Experts of a small language model.
Size: 20 layers, width 192, 52.8M parameters.
Experts: 64 experts in each of 18 layers, 80 squared ReLU neurons an expert, a shared expert of 320 neurons.
Training: a variant of SOAP for the experts, 236M tokens.
Below are experts of layer 8 (counted from 0) of a mixture-of-experts language model. Rows are named router (the router's row for the expert), up (a neuron's input weights, with its number) and show model dimensions 144-191. Each number is 500 + 25 x the weight over its row's rms, rounded and kept within 0 to 999. Numbers have three digits each.
Before each expert's rows: "comes after" lists some tokens at least twice as common just before its tokens as in all text; "gets" lists some tokens that make up at least twice as much of what it gets as of all text. This comes from a sample of Wikipedia text that the model never trained on. Tokens count by the router's weight.

# expert 1
comes after: "\n", " ", ")", "\"", "\n ", "1"
gets: " |", "|", "-", ";", " –", ":"
router:518516470487495487505471456535487549529517532488518516525484474529490452476507489495504525480519522450508533482468518505536464504519507488496496
up0:507497470477518485532523526535498500496464507513485543496508462599494527475489495502462483511464463515489518466499527497477498492502516517485548
up1:510525483496529474465526489498543445540502470507542527482486482487475505526522499494485554515485472482486456483533508510468463474500509451445511
up2:553505503514501547493491464536511509487505547532509558479496528537479514483516490487484499501531498443565510443515479477513502495493509493455465
up3:457507460496524510520486483460490488509492521540501514506478485497509513527520476488502544512524471523539530482502511504553507553474489525515529
up4:493482472445461523484463520463489501453524483546507518499510499545508477495533462504454481466495485498505501533511508464520474500526515478516512
up5:540478500490487467524534534530539530452496468520525516524467502484490490456516495509519484504472502554482520483518527528484500483488517499534482
up6:490540485472520494459496516501505515510529524532437487515512501485472540495408523508495501506482468532507467492517495521497452516496487492510540
up7:516481479485474522495483516525507501448465502498522526534480520516536537514537492464506512484486484469528517453499512480488521474527517485527534
up8:521474482482505496502469498506517491480487547466453487506527524523510491490528504505496504492503468527506473487507512542480485480529496492484482
up9:564509525479495489502480476509496537526481495462512542497461513509480520481498496517524521479481489527506507495480505498526478465532536487494533
up10:504479503460523527511506459495547506496501504487496548484489533524445503503502534491496537502509546516529520502495502497467475486504484502456497
up11:472507523491499505462488479542539505469488521467462523476468497477459472501515508524490462484528500495504468546498493484502477491506521494509476
up12:532508510487506508491524494474467523466509489507527467557501503522504508456485525547512520516500542527474483449491488478513499473528493552486489
up13:556453482489552469500520557475501497469536499511490461475530492529457493532526540472530506503534479486519492514490513480535477479511516500491520
up14:474486504463488513510480511545528468499493511461507540501525512438500508450504504498506521485505496508458521491479530494524481489464486549547488
up15:497517478483552510482478484495539541502508574505487517458502501541486494483523467483510504536518467510510443449513499542531473530486521523512440
up16:524500493457485549486513495507550532510512484506482520484482496533511526507481512529478476552468517501521489503525515469470498536527522519477480
up17:483473484503523512489477473500458525458548507492518528478512530484489496459491479489553509508536526519517530504453533504455514465484524483485509
up18:523489469465506518512484477507480526496498524539508543484496528512483496483531539514491506541515487523513505493478494489488516495518457516504521

# expert 30
comes after: ",", " (", ".", "–", "′", "18"
gets: " after", " and", "–", " when", " After", " before"
router:504508494486483487535482481538487470508515538500502504497471483583495435483523476480470513475496531503527496477520525464492509471529508508486488
up0:513527522470551511488507532459520545501536463478454529478506575535500494506488492477469460537535514525517505484518494490475514511450495481501485
up1:489507564513496539548461506471572487534496520498492512546489471492523479513530516510521496474496503474504471527495510453499515506487517524506491
up2:529495516507481472529493525542483502515498500513469513511477480545533478550486494481510482540504573488498463475535482482517492506524481505519520
up3:504478461520533481501524542504510496495474486510520462548501487481530473510493502492500533516467558512532489509477540482513509517567504486472501
up4:546498493558517544471483463485521474505519483492537490555527440507488492513467499513482493495477508495536470514451504493455529525499448488493463
up5:505464532533528524481490513535521475485480548490495466524498529552525471502480513502488489482453537549522503495503497519524504505548471527500475
up6:525505480476511480494518498514517471526487474443541489474551522549515529518558511495526508513515548475499497480507533499466479483503505524497522
up7:476486510446508527500497492554515495523498511513560498482507488505472492513512476471524537477501471419487498515533509535457475528503540498512528
up8:494531511480506504483537504511489516525504495493516492512506513482496494504494526500483491495480500489467472481508566468501474496486529485525481
up9:491514509492495514511507449497526505528467509489495501471501509483529474504542509514458555478540520508495535484492501468530506495527482462465470
up10:491501457489499477487486458500548430488496506513477489482478473553534483504521518471496447512473507478504520492475487504528495495506467472525493
up11:540529485460480539491479503478516535523494455491481492474506507528530495560468470516467501528504483502489489502479503506522540493467489451442466
up12:537524512454510492473467488476489502506481478492521513497498533540502440511485518499497503487519539520498485485519474468554489505514505460529447
up13:500506537536502481518520487493507500521538488547491486461506532556491520516524478491488541489478513509545533454526555502513517523512532479492445
up14:464489483496547506507504441494492487537494487520484524485534489530530504488512490497497499537517491499499462496490558489487504532500469527473499
up15:508502480446466491505484524511527505504489533524466468532516519499482493495532498488481498499520525528521474459496481506482515501534515515482474
up16:518523499471505469545488457510479459483512534481470488493521475549468475502530459500503483488499505524480472490560459495475505465536469492515504
up17:495463530483554510444483490482512486502471511503497515468449484504496481487545496457484485515528510495503533539514508520475508455507478466500536
up18:529483511499513491504438503515498534529514488492512493486521494529471504498487460486521544481495513520485468444479472424477501525487510500502477

# expert 32
comes after: " ", " 0", ")", "%", " 1", "1"
gets: " |", ";", "|", ":", " —;", ");"
router:500492492520540492528533415476492554516497550496541553499502449584457475539530486517491494447507534486491512475471504485520506503491511490441512
up0:493482532489541478486470489536483481490480505493477507486466525534515501499493503487492470483522492529495543447485471485500493498504486505519521
up1:507435474524521516507536471492514544527558536509499549486472501462520500470491542539512471481545479526480470537510463523534495500512496480491475
up2:460526497527513508503511471482473522487496530520502508478495527515508469496550508531506459490481519476490493482550524487528462491464469489520538
up3:542479493550518498451523507475490523515502494507519506482467504531558504507452516485507525484469479497498506516469493481495530492474506513477500
up4:487501503507494511517500489499510501498469537513504520522549513511471485554474466431477488479480506485536500539504546525524467475499488473462524
up5:519494530480491542507465491516514523526486515448492502489476490523530527496548513513469487428533529445497486464502484529538480510502481485484485
up6:506500517531468471557496509496496483553515478474494524406451477530488544488509488509493500508502529466528540495515513470487465537466502494518453
up7:545511510489498515489528434510505561535519541460513488525495489521490493507502470505509517512534514505466480533530518472477505464431489540478483
up8:465480547488505490486447496518496503508510494500496493505482536496482495493489447476477435459485469512493486555458546518534477522547499536469538
up9:488505508488505489507486548525478477519544519499512510513477533479503513521520474490479495470539551497498508502491491497474520502526478528513497
up10:501510452475522575507515511445494563521495506511504503496520505524507517521519499508519497500512495552502500494523446474468503500530496476540485
up11:496493501504485510520518489487478473501511496495445482469523491503523499505495488521492537478500482539506520495500501474492501478509499491525478
up12:479496470475509511512505525450474478503471512481474509539472477529452495499490529516515503521510464470489493509553487471500482480486464531472515
up13:498510473541478490510503487499479511496518491524478506515509486572513537531521499520476459466481477516505476476510527461462490475498502457480525
up14:556488472465491518496555483520496515508514557464555514511512505556516494504477488502506527481526517497508500515495506450498462494488481498501467
up15:516504473516531493472528512481514522498478505486467505482524516485516514507576528484481509485510474512503529489501551494519493502475490516549510
up16:498517486496463501471558512495520489516464523495552501513513487534475491519479481481507477496482548520510460524501525511472506454576522537498517
up17:481511501533529470550466469492516453494489488493518533505521527537511509504513525484508540480518467491517477507529515500506519427536558493486510
up18:503453498506512564501505492489477497502479489513517509536549509534517515530520520524512456550534493462525481503469490467503531493468502515507514

# expert 63
comes after: " |", "|", ";", " (", ":", " 1"
gets: " 1", " 0", " 2", " 3", " 4", " 6"
router:549479448515480533508548437475470561525489502470512526480491486550447503509478502455520503510521522499546510490507500534498464464506504493518505
up0:494499525460482466513490490465459499486497501450473514518517505508469467496523493485545518533484530476476506517533486494481547509503479490526491
up1:515468494547496474472482464518530472515511529488501467474495495510538514462498482480483484503573497457494492501450493522556506479499538514510492
up2:453526509487476493506517463505464499520510513515485503501489504497491512532496466470513515516521521493519490522495468509479523517486574482452522
up3:507500489487475473500476514483509557540482491489477512465463497518468495461509488475475522517466513521502527524470597476526468539499452484546461
up4:479515524497498499432440544539501495497519543481516518531481471501523498510470461498462502491523472541501476546530496550493479496495503515492520
up5:504484535505474529512545471505420536526544471565484467513483496487479487520500516455488504500525481509521499540513471493498453514519520499503491
up6:533520484496462470511519467508473520485556542500500512482483551526465464514524513503493486500516471462502468516522474507503491514502461501544476
up7:543538498494498504467535485496505511511475479491518495525463515544506506503488520461524511498535504518498470517507504495499479474521496431479516
up8:539526497491513502513508490482531493495501480454509501491534481481470519497511521527528459522532532550497505505491470519523508492511496509519516
up9:520465519501491535508495522532535501495425493460501484505494460508539463517503547541484501507480535485520486500489501507493513504537479535471532
up10:529532504530509501468538501503488494498490547517517511499473466532512522515525529470538530505481517507498498487476524512477521521488503506519518
up11:539492485501515500537507494539506518495448507483533538493463545507508522516532540516534473510560476519493509544526496535530488486534529486531508
up12:499493484528502534438513455476494500480501441477535536435514522519539486506510489519552472500492491461530480472508516496480494494503471528459511
up13:521509487491493545534490487485476500542471509479468535528511501496491503515502494546546494486478486530477513462489509495456518462512518498480520
up14:559455510563472489529460469519510506466489471527493508495477504512475464525553477514490514487508520500512534483520501488508486525518491451479472
up15:515459475446462472532481485489509506554494508515488485505511496508508490483490468506495464542421520498488503474498496492522539520544512525531472
up16:465477491420460537531493475557506501535486509511513485475478455580470497500523512519485532530545494524496456471522513487549479484530505482494490
up17:513481469514474524517520464469480513490489496460534546480467529529517457494542490457497501557525490515517525480508509533493508448491523497502447
up18:513525470519515507473521456488495525461495523498462485448494499527513488496456506511491556486482501479520475539513512506522526495486494475462525

# expert 23
comes after: " |", "\n", ".", ")", "==", " =="
gets: "\n", "==", " ==", "===", " ===", "\n "
router:518516522458509522484534453479490493511531514501481501490502484604523479575520496459491512497540537493540553491497514487503426466513503531448471
up0:486481514483506558475504475525472517481506532472493473532486502485476467522520464514523480529505452502487484479459529526497476474520512454487496
up1:534533487504536508500548494508505514507517501502473505494489511540548486538519495471532503445472531500492528512491474515496539534517484526519482
up2:516501492523496554456552483454510514500497514500525526529503535511497502462483522470508522462509517543483491473511527449493540480508511540483500
up3:526549484460519521486474495496488508484544473504491521509497519520511486528522506502509508518531541456524475488484497495475501518484470553500493
up4:514485492486517490530526492514500508531507511510534517459509479557547498473437545489509527546489550456509534488484480499508575481532506479458508
up5:491490523472499504559496491521477512466522493515486508530528492524485506525493470502549505507551506513501529452489502466486488546512460501520474
up6:479490497493482503508479481507485515506458552508472521543482536507476509480508470504534500480522499497530492525503468533484430477458510498536493
up7:510557490446490552487506461472520489525486498528468445470468495530485527453487483477502522513494540504492500487517520481471491459533490531521503
up8:514472520506521514552499470535496508524464476512471523490532503520513492470509497504520495480474492474504491509525479469516455514488476518529489
up9:521540481525532511494558496543541468453539514486524492499532487517493497520489528522473530478507521502500549483462486470504476479493474551511485
up10:471484586512480528535474435490475502480476514535508489510488498502495519496492470508499526483560474473516484501507463521497488497516531510486489
up11:509535482478490499513526471503490501516480514478478504498521500483468472501472532456551517499479527509498539476519476442533524511509498487466563
up12:554526519485493498527521463501516503506514518490500528467495483511512486544525508477468543493467531467491514483526485481487460517510484488514507
up13:478521500523494526486501504482512506517547483461501466510493492514508534496487553449547548493533492502517539456500520509475505525503476512502517
up14:527477461503461483497518476507522515513509524470479509469458493534478465508495505513475559499549505498516525462494515462490519456522476523465505
up15:509490466486480483492560500488510518524482481498479527545518521480490509529533491491489498514556487480511467532459478479526507469456492494511469
up16:491509486494513517459508498546517525464506491505470521494505519537502545529474470476491522491513528485482460521537526486512496523514533456469500
up17:435482534508534534470520527476483487532487500532456506492532533519490500526478497551506495482499524517504507490494489504519446525527475461501462
up18:470465465489487490522519448516477475511542499450483506481495474549494495501485530498480476509472517448521486501459489515519563457504499545509506

# expert 28
comes after: "\n", ".", " (", "\"", " =", "=="
gets: " (", "\n", " \"", "|", "==", " "
router:495511467455497485505504446494484534525496532502517535502497474548516473520470499466470483538558486499544525477496489456539490484546497552505515
up0:481526479455520508499465551488529504540451528467514529528477495482492512513510514506456519553543538525494509497509522516488482486509531524488514
up1:542501496502501515545494493537491490522504496511488484486499531579496452509476456478563485464517499518527508477470531496529459505492480535483515
up2:478490475479473507498440429499536543465488473482468500483481514469499496485472498531511495474518513494556487505510510526497449521497505529534498
up3:507501487463491511496458492535498498534539490463492491479451496513534475534504506514528493492545544512500490535473489470436536518508490467499515
up4:527480527450535552511573425515505499518491507512452515468531522518491465498478487501516526519489532477504530498516519492541519498509480516523533
up5:560501489475503523480480480512505492493517543503480514460520507533499505500476563518507567490505523478513498477469529471527496477528539530484511
up6:517479470495470508521489500495442505479475509513536492536499523472481501517517513495529488467511499503508514533477508496506475483540520546466486
up7:498536526502508484510496468514515492524519480491518546503521461538493519481512503492497499461528501494468507492499513510497489503514480510511499
up8:504536497475533545520489528516487473450496491487497466496503487526477467520481504485472464504511477517485528501493489468489514526479453504514468
up9:517499491468493492438498502471463533498475489497512507521471481487469513493474501469534480483552499499523541501488495473502482513516524489545543
up10:554548551494522436502468455518518497500505499496543531498496540484529530493509518528499476513489497492471480489516514461530528540456493458483451
up11:479457536476505488509471468528480519474543525446538533523485503553482509503477504525490481523485501427512532513504536480507503506521532513501524
up12:531493503501506505501544523466490540452468492510510492476527525500516459504506515449556548506523493544498559512472490494492490526473511523485486
up13:467520529488488510514506473523552458497543491460516470526499507526504533525486529478506515488485535527520511482455570518509483511498482491508504
up14:514483483489503517518491494486520510535522505514514472471546485515515527476524504520496484518489465531485507549438549508506486493506507485535486
up15:484488498453542508517539489529456512450517493507471535494544486519465514454488540501520488501495502504482461418523516548523490513499429491497513
up16:456478457486503489532505494457563485460459493461499489516488440536488513526502523477490502479527533495561461510492503477504460509498485480514520
up17:512506529472478533466489469504465492504504564516502528498505520489470491503487446492477517484463513506553544486512484501493515541475517486501438
up18:558503495493525518500507507503491526501505506507519516533475482539510491510516518483499515497533523497517530537498513493537518488499487494454470

# expert 25
comes after: " the", " a", " of", " on", " with", " as"
gets: " a", " his", " first", "th", "'s", " one"
router:490513535484543527487496481516516524482507474517533525481511467521459498507505507544480507543504542449492511476494501484482502462522539543528535
up0:516534525482517477477512472476572518497493520459509504505471548496530488513539493491496540511508447478508487484517520498493486495498447485467481
up1:532489478544527495548563470489527523517505437571461511484507508529498512454466492493559509524491526531486514490428496508518517517501493507518516
up2:526472494442548475481531466475535487469525455514476523474509485446471472538506530513489506493490528501475486493525541491485482460499501505500497
up3:478493565483447522485486486524473509514508512498522492519528481515521511522497455452531511475497524495531515540443458517506500481530509468516522
up4:552540488453485516512481493531470493462501480495523543484505500502487509535503506536501528532504485476510463473468489484478535517519490466521478
up5:488507486486518489484503535522536491491475481464548523536521505515544486445504494512526524479512491496486451459535509483495508513556505454496503
up6:478503507492507554502522504530515486515504532496500513488527506500479486490509507554505462494506508477545478482515524457511508517540477496463435
up7:475480470515513496482499483482502471547513484526484460500456445484491472516536485508514517478533457522523501529516486521519491507491551518488520
up8:539526463530436516525532470481499536472513479494488516516497496507533557432484504482465479527505520508533491509486517467506504462520527483506560
up9:516487505502498500531483491534523470460516506482501475518508480454454512517510518523473494519515482494528477436455460556505471525482504537505528
up10:511507490479491522507493535469525480503479494477471521491534436515469520509531486550539492505488522538516518513508520468496510530472508521472482
up11:494507490485518528523477502513501529531492445511495516504508493528494498526511525553501503519453514487550499455482504519521472493543504479522494
up12:487482509491455541505494456477535499477485508522507490460489495494490438504508490534456520538541480497508460500482516505537525504472498488486577
up13:533472503483498496479452532523529532496508552556517499500491535496502495454487474467513478529527469485454487511462467486515502507493483547501529
up14:458529494482517541480564486509535507490533511487490484481488483525482481518472539508515502522499517560492481462523465496512492482524465506503543
up15:545473508469521533447516512516565532485452465513484468480493435468521509496547547507497519502492520469451527496503506495479483475476541524476511
up16:480520501555577487489545481500503537485503493527523534535474478461491444488475466508516513493522483449532496490491493499486503520488507522505494
up17:499446547507547504492462512534495464518461497488529477460499453488447493459475527486486495511523535506472514464535514489517501539532541512504485
up18:478545503509534479490527527533479498497543483507519501517499513514482526534517490506515535504494522513565455446543494447473506516457516518502496

# expert 24
comes after: "\n", " |", ".", "==", ")", " ="
gets: "\n", "==", " \"", "===", " ==", "===="
router:518497517478530492461521417487482509513492528493485506479498489551531484523469488495542546506556524460539552452500508474480450491530513558466497
up0:481515500505479502457502500492505489493473493454486485489484460487501511493513536507491503515449476508527552474458538456443515494495455513481497
up1:481500504560465499479519461462512541498513504449492501454473529552458510514515485527520537528463514493481493525430536533481491534516544480542499
up2:520443501474494519483499504509503526540510484497493499514476506491523475458476505510504476503492523512457500457479544492516493495493520522481479
up3:517481522478496505505468465497499499487524526535494530501508528476510412481500507479537554475511551461487515478495492462511540506515491521509532
up4:493486485513495498477504460501508506499508500464513532490498518482532512496496499506498503520448502494512525468497511490509495439469477495459448
up5:531533520483485538469485484523523514483525509520461452464512475517528488506505545509526524488499472497490518481512505497489494536491481500510468
up6:519499478473506534482512494495520561519534554496524507499489479552522481546494472473493517512525521515539513499511458495491516515482503536470488
up7:476522522494499498521462485520480524447516488494494523462474549540477495504510489501484522540480487556546499485520484481535451530492522514468473
up8:505502495524516514527477551482516481489495486475485530536522542516540520499496490525454468498472497477553476479462522513553475541508516480472437
up9:485502542472533506473526525491467527467529489504465530525466502514526505471525477471497512517556467514495498549493527495489518451524549505489514
up10:532539447485517525487500491479542493484538499472505505493463462485476517522466519499494523494478509497496458444496519460481515519522465484555507
up11:494522514501463526517525493536517500486516561509493516501486502546498462458495509506513459487525505494555560486501491483556462471464520484490498
up12:494520493488528521500496440485444533539492526522510536509478448520489505491527503500483515518534511486496516529486518459543484504520528554470478
up13:486520497468506512535485559539501477506482524497517490480508496484486489497450524515490518475483454515511504498452554492477509503493479474452454
up14:491525501483488523545509499499519552507518468477475507519507523535540512450456468483489514520505501456527536463522506523558500477545500488504451
up15:465532540516491524505466478497479478486495529494484493496493543495501515531471527507506504455541464510477495500484494497508485474490535541487520
up16:562502544522495473510483494520508480513503543500521500477492506483480505536476496530520543487457445494551480510509492525494517553499473470491466
up17:510486480518471475507480518454506486471497503539478456462494490489525473491514494461470498490506537470497535468550459505513521541526534528496448
up18:480514557526510476502504463495534531537463495440503506438476475498464518495508497471462507527558498500511481486507464528520443512481504484505475

# expert 58
comes after: " of", " in", ".", " with", " for", " as"
gets: " the", " a", " The", "The", "'s", " his"
router:498495495472547495488513463521481497511505552521547514445481463527467487547516479546520532545523524512507499511482507497522525468523532554512495
up0:559477512529488516501451500512489528511499491494479520531494516511516449495528488494495455523496539499493527512523521511536528494524477518487519
up1:503527505494477452521491477522498495516499497527503490531468435549495512465460485485493497524495490527488474501470455524488495460509512529497501
up2:499452513438479574479486505507469492501483521500527489484501527521472496499511500522521558543498461511513452505468513504493502468538534533497496
up3:496475483532496504495488453491457533498490456462488527490460509454464477464492494499501507500458536533526495513494512500572559455486520532501475
up4:485505508519519521482532479467518503508476474493534497480532517513507521494548501527474469547547451504520485487485491496533511497516513500540509
up5:519499507525489513485520476502509532474483470530499498487499542542515530493490484522482534491504521522490539503500504463519497466525536491505539
up6:516514543477475487493510477497503481479488533501479518502472528487519484517507499472505485491476506521513518536485517525537471465527495495477490
up7:495575505472529510495488500447502487520527496500484541507544467449532499476464496490517506480541494439494487505522473519481476543458456476483488
up8:460526480541511538492519443509541467460514496485488520527462563501499457503497474516506499510494461454502489494477545545507532457482522484497481
up9:483468509455537559471525486482537504514503524514532504514547473484476478481491497514497542507553475522490477514496497450534495491502502488547493
up10:512442453497487494513536469533491542497445531501508436456472473497458512501490447504487481483521488558454504531490481490508512527505528497516472
up11:497473506516504476511489438486563443494533501505491516508493477475494472503470517515500511486518509447485449494518503461476483510488536482478536
up12:517506499509543495494515482487463498502478511535517505514475449441479514485499518544497486461482518511508499495514420496541463518553500492509518
up13:479485516478458494507521536518514462485507509489496460513479494524503451515502485538473485479527512474532492474473516471471496509505524541533525
up14:491516554525554495499487505499457502503467537508486485511500546505507496528511490493517474498539502501475527478497539473510475432506530514537523
up15:526519466510471541539485506513514474486489483483496500507466503509488525507502496512510514505477470485469519488479539478479481524483529527530487
up16:508479499524508552520491520544550471504443516511508473480478464466503503510502487513495478517498506522539495475524492488489489534510500501479487
up17:488512492505498496522502528547515505541487529489457485472477514518451499527470503491516530477525527479466472486473517532482483515437511483530504
up18:480453561499533447527474489483499553523524508478504506533526480505460511455487491472462504519501495490489516520531483463488470493496486514486510

# expert 26
comes after: " |", "%", "|", " •", ")", ";"
gets: "\n", "%", " 0", " Total", " population", " were"
router:519487482481485550496522470503471499528543526521487502472509464552458493553538544541475526490518566489507511492538512479501500502503520499502475
up0:524485534489488547506513480528501502470469472507477552532537496437496485474523534524437539460508531503481516456530500492535485473499526525507505
up1:507530551500504511526511502498460505519501505494471516518527495536506522486536496492492503489498506498461498526513494489519514471527503513522500
up2:468511512472539516511457481448528488517538466508543518499496509478510501477557512535502518508489496482493514507481518466528501508508496510503507
up3:460462522486519480465521517494517477534441501522514485479511502531506468511503530526486568500520468499495496473522519532506496482479513475487517
up4:476498452500466485528502503491454496484477490533499549536485505483486490521486538454504463514535533499484535481527552516523474520447494518506526
up5:488483500517514498517518500520483509520506454510551524469524504500510434501451483524457498551528479481499509507466510519508480551494510503516541
up6:545456481492520479461529526514538461515519539513500505517478455492532472482511490506520549512476516481514506540514487477502513464487515515503459
up7:500530497503504514487517515483515483539505558489466458507478506491474487540540523477503476505509496469511505483537503484468442507536543480485524
up8:491457429462456497503527522466529517512487474502514506490522476507454481527501511495504548507508516507505501485477521498535530476492529482492508
up9:490511496493497510505541490521469488521499550531476503510510541468477469478497524546490545504509514475510528469517539469491482469492517516488519
up10:519478495493503498504498514441487556504482556521506508480499444542512497495484527509459470484535513482509471476511489509490561537511501502519530
up11:504502465486534455499496495469481500473484515515497535487503534544472517514491497540503449502481542525529516511507473484530486525519495478484526
up12:553464492543504506520521482515523481511476502513478484467491498526446503477503507508518468487518482505510496500488541501468558525479498485449486
up13:485547530548488493539523521495492488497526491512453497510503494515502530521461487532496481484568548508483486493525472486518476512481552503488501
up14:485491466494535508487534542488484498533500515510521554462494510492469502502552520526484511491520501466488536473520507517484488541456479517500506
up15:518497492488520501507512500507461496488537493553507477493472475507558466502550479565502542510554546461495509497472470498490470505499477508533501
up16:525493493473488488528563505469459528551530492474533503483493490484500506519534510537489514557524480481521445497492516498537501507492504512478477
up17:519515473448499525525520486504450538539514514499469488547495514484533507545518494553474510476523529518459486463517480512540513506513518441510480
up18:495515500521536477503496469507506497507461567515442551499462502542473531505507510488482482512529497499552513477501529469522488472490472530464471

# expert 8
comes after: "\n", " ", ")", " 0", "\"", " —"
gets: " |", "|", "|---|---|---|", " /", "|---|---|---|---|---|", "|---|---|---|---|"
router:542476490510493461510513404510513544532479544499472531531490492561452459487485479470494515479545519485489555485473508519535457495506490501442524
up0:471515491461483488476458503521517534510472504506508525491512487571453487504502511478529524489535512511515519464491521490498482504512512530488447
up1:550539501492519505558520491473546524484506485509450465504501476517471472544495571490480473516487533519514465483503524490503499492548512515471508
up2:502494480517498516521475512520531506554489498475554507474506516525506510466489506481466520516497520485475516497505500517445522522513482487490508
up3:559469497502478498510532478556514508487505480459519482476501547517578470519511536512526488467490518488523521484505530491520489502484517474499485
up4:492545505467502538499519473501527502530467439545533494468460466538484517477505502452493489467505476488480477523494497462477462476546494513510477
up5:481483473538487515475460487511449540555486519511520531542495459513504510505483510474509477518517515503529513531489520507512541557477514471476439
up6:547492495484545489494481458465472548527556488457479504459461469518437504464481524484493491508500503500507543505541489532455491515501463500501467
up7:497476519547484467460514504466504479478473500487517553519541488540498482489549519505448520512497530508488501470521480519540526473498510509520479
up8:508520433494544502513530465521519520519498518524506512495481516525505510537531531511488520542578503521528554536509514507525485501500497488481488
up9:505546424516513497555536517510481507468540496543470499518517522527476520493507525497512519539534461476514502499462487493460478548478488530488508
up10:514500476489496511495488492533543547527466537468462532535481504465490506528537499499507481483508536518486520492482534532496497504485511523462489
up11:525500486521523517505485477483503527496476541509514541485503500524508498515511480513474552479491530435524491520510528488515501529483516482464472
up12:520498523497512478487515471511503526523512475447530485452520473474493420528517492521519542479464544506516474511548497504526515475511479485477495
up13:535559519476479527500501485490541487506515487516507467461455476478478514485513502488532487503491512497510530484513526477537538502510461482460477
up14:493523502482534539442511463468527511540452521510519473540513469494501523490497507464512557500503500555512532491464530473492470512468496529497506
up15:500484491509501541506490496458506548491470494462482474460504484494503559530471488482536476490519507484484475493499509491527544480466482513555515
up16:504503486521518477480497458541524484523521503491464502511495492482508471536449494487499516499493509469498525512509556554496508486501505514510457
up17:527547484536541487501493494484492441451483483475482485514503504522491494497499458471525488454529526541517492478561545515467509522504543467537534
up18:550477480483487536487450482497503517559486528495540482495490500476487439531504447484494512465513490450467483506478513514569494490483494495454519

# expert 47
comes after: " of", " in", " to", " on", " for", " at"
gets: " the", " of", " in", " The", "The", " on"
router:543506488453572498547541438524492475526481515496544506519486484486482471509491512521494528517509496508506497488490510439503506472490525532506507
up0:481499488490512486449469506477473499502517501533466523488483475471507513513505480461533476487563503520481515504492544492513520509487487520489530
up1:522518502478502487552514453503489484488511529464532503492496473519484478528525532525483548508515475485483500490538495506528477505505512524497463
up2:478478488462537510467495443500551463486488533522509493489518472467509489509505524540492523474464485556493515487503504467584471512466506515485503
up3:553474448490513460526466496525503431493502486470534478507507469499485466513529535506535565526519464527513487484551490488509529511485477543528510
up4:440496499478487502484519507529500458511470483502490510490515448492501502526512522520506525531522512475513499494502527503527520490480527473482476
up5:527572502486516507476483493454515520554490477510505540519509497506519586478457471521483524496549513491525537502528496474533508501501484520531486
up6:507542501502492458484510451517464494559508464533482501504452544526492483486504499485486509505505463446502464474501482500467526499499525455502476
up7:519502521530560482483498496469479503546511485481498505442485519475424477513492494465496500505517517503483554510473513493467490516504501497489507
up8:525515484517529501511572467478500493469518490500525500508537508519483459546480506501481478489479481507546486494536469523470498453479552510532479
up9:525489521540489478528474517475498517475524509483490515491488486523509494501504481496490478500485477477530489495518488517524543498536469500498468
up10:536486504500513519491461496527492473508503440523545477523460486522498504502518554501531516492513522488503491468508502508502504507483504510473447
up11:513487480498514505481464490490501538495484515540519555535502497458517452499492535489484546480546508508512501508467453531497517522468503473538492
up12:509453499498498509490505492500526512514525503477522505500475528471500494497498484530539534541529502515483505519493493472524495565542532488522504
up13:533548488464497511524485451531470504451489481475531490517475528521548494494529489477559497552495468478477506506475478531494500522516472464550489
up14:472518536497519508557466514542523482531447511489505466521473520504449488503483502492482516499514445515444455526492483495506500493483513513509530
up15:484532547482520499493474502545517499505426494465514493521493477509516493513490483488470516546475472485512515490483521496511502478505473534543501
up16:518495541521548505515456473474503508567527493469513518491494489515517487478495518504486508494519514518518493495490503514535521513500502465517464
up17:543484482447532476496448496459488493505512523502533519526473460514515467489523485459495479507484486532447515503485512464455492498469527435490463
up18:523514463492484483509507485526529505486494467500489473448522517504509499555463502501447492479491506509503500522483550497488518470536492491507487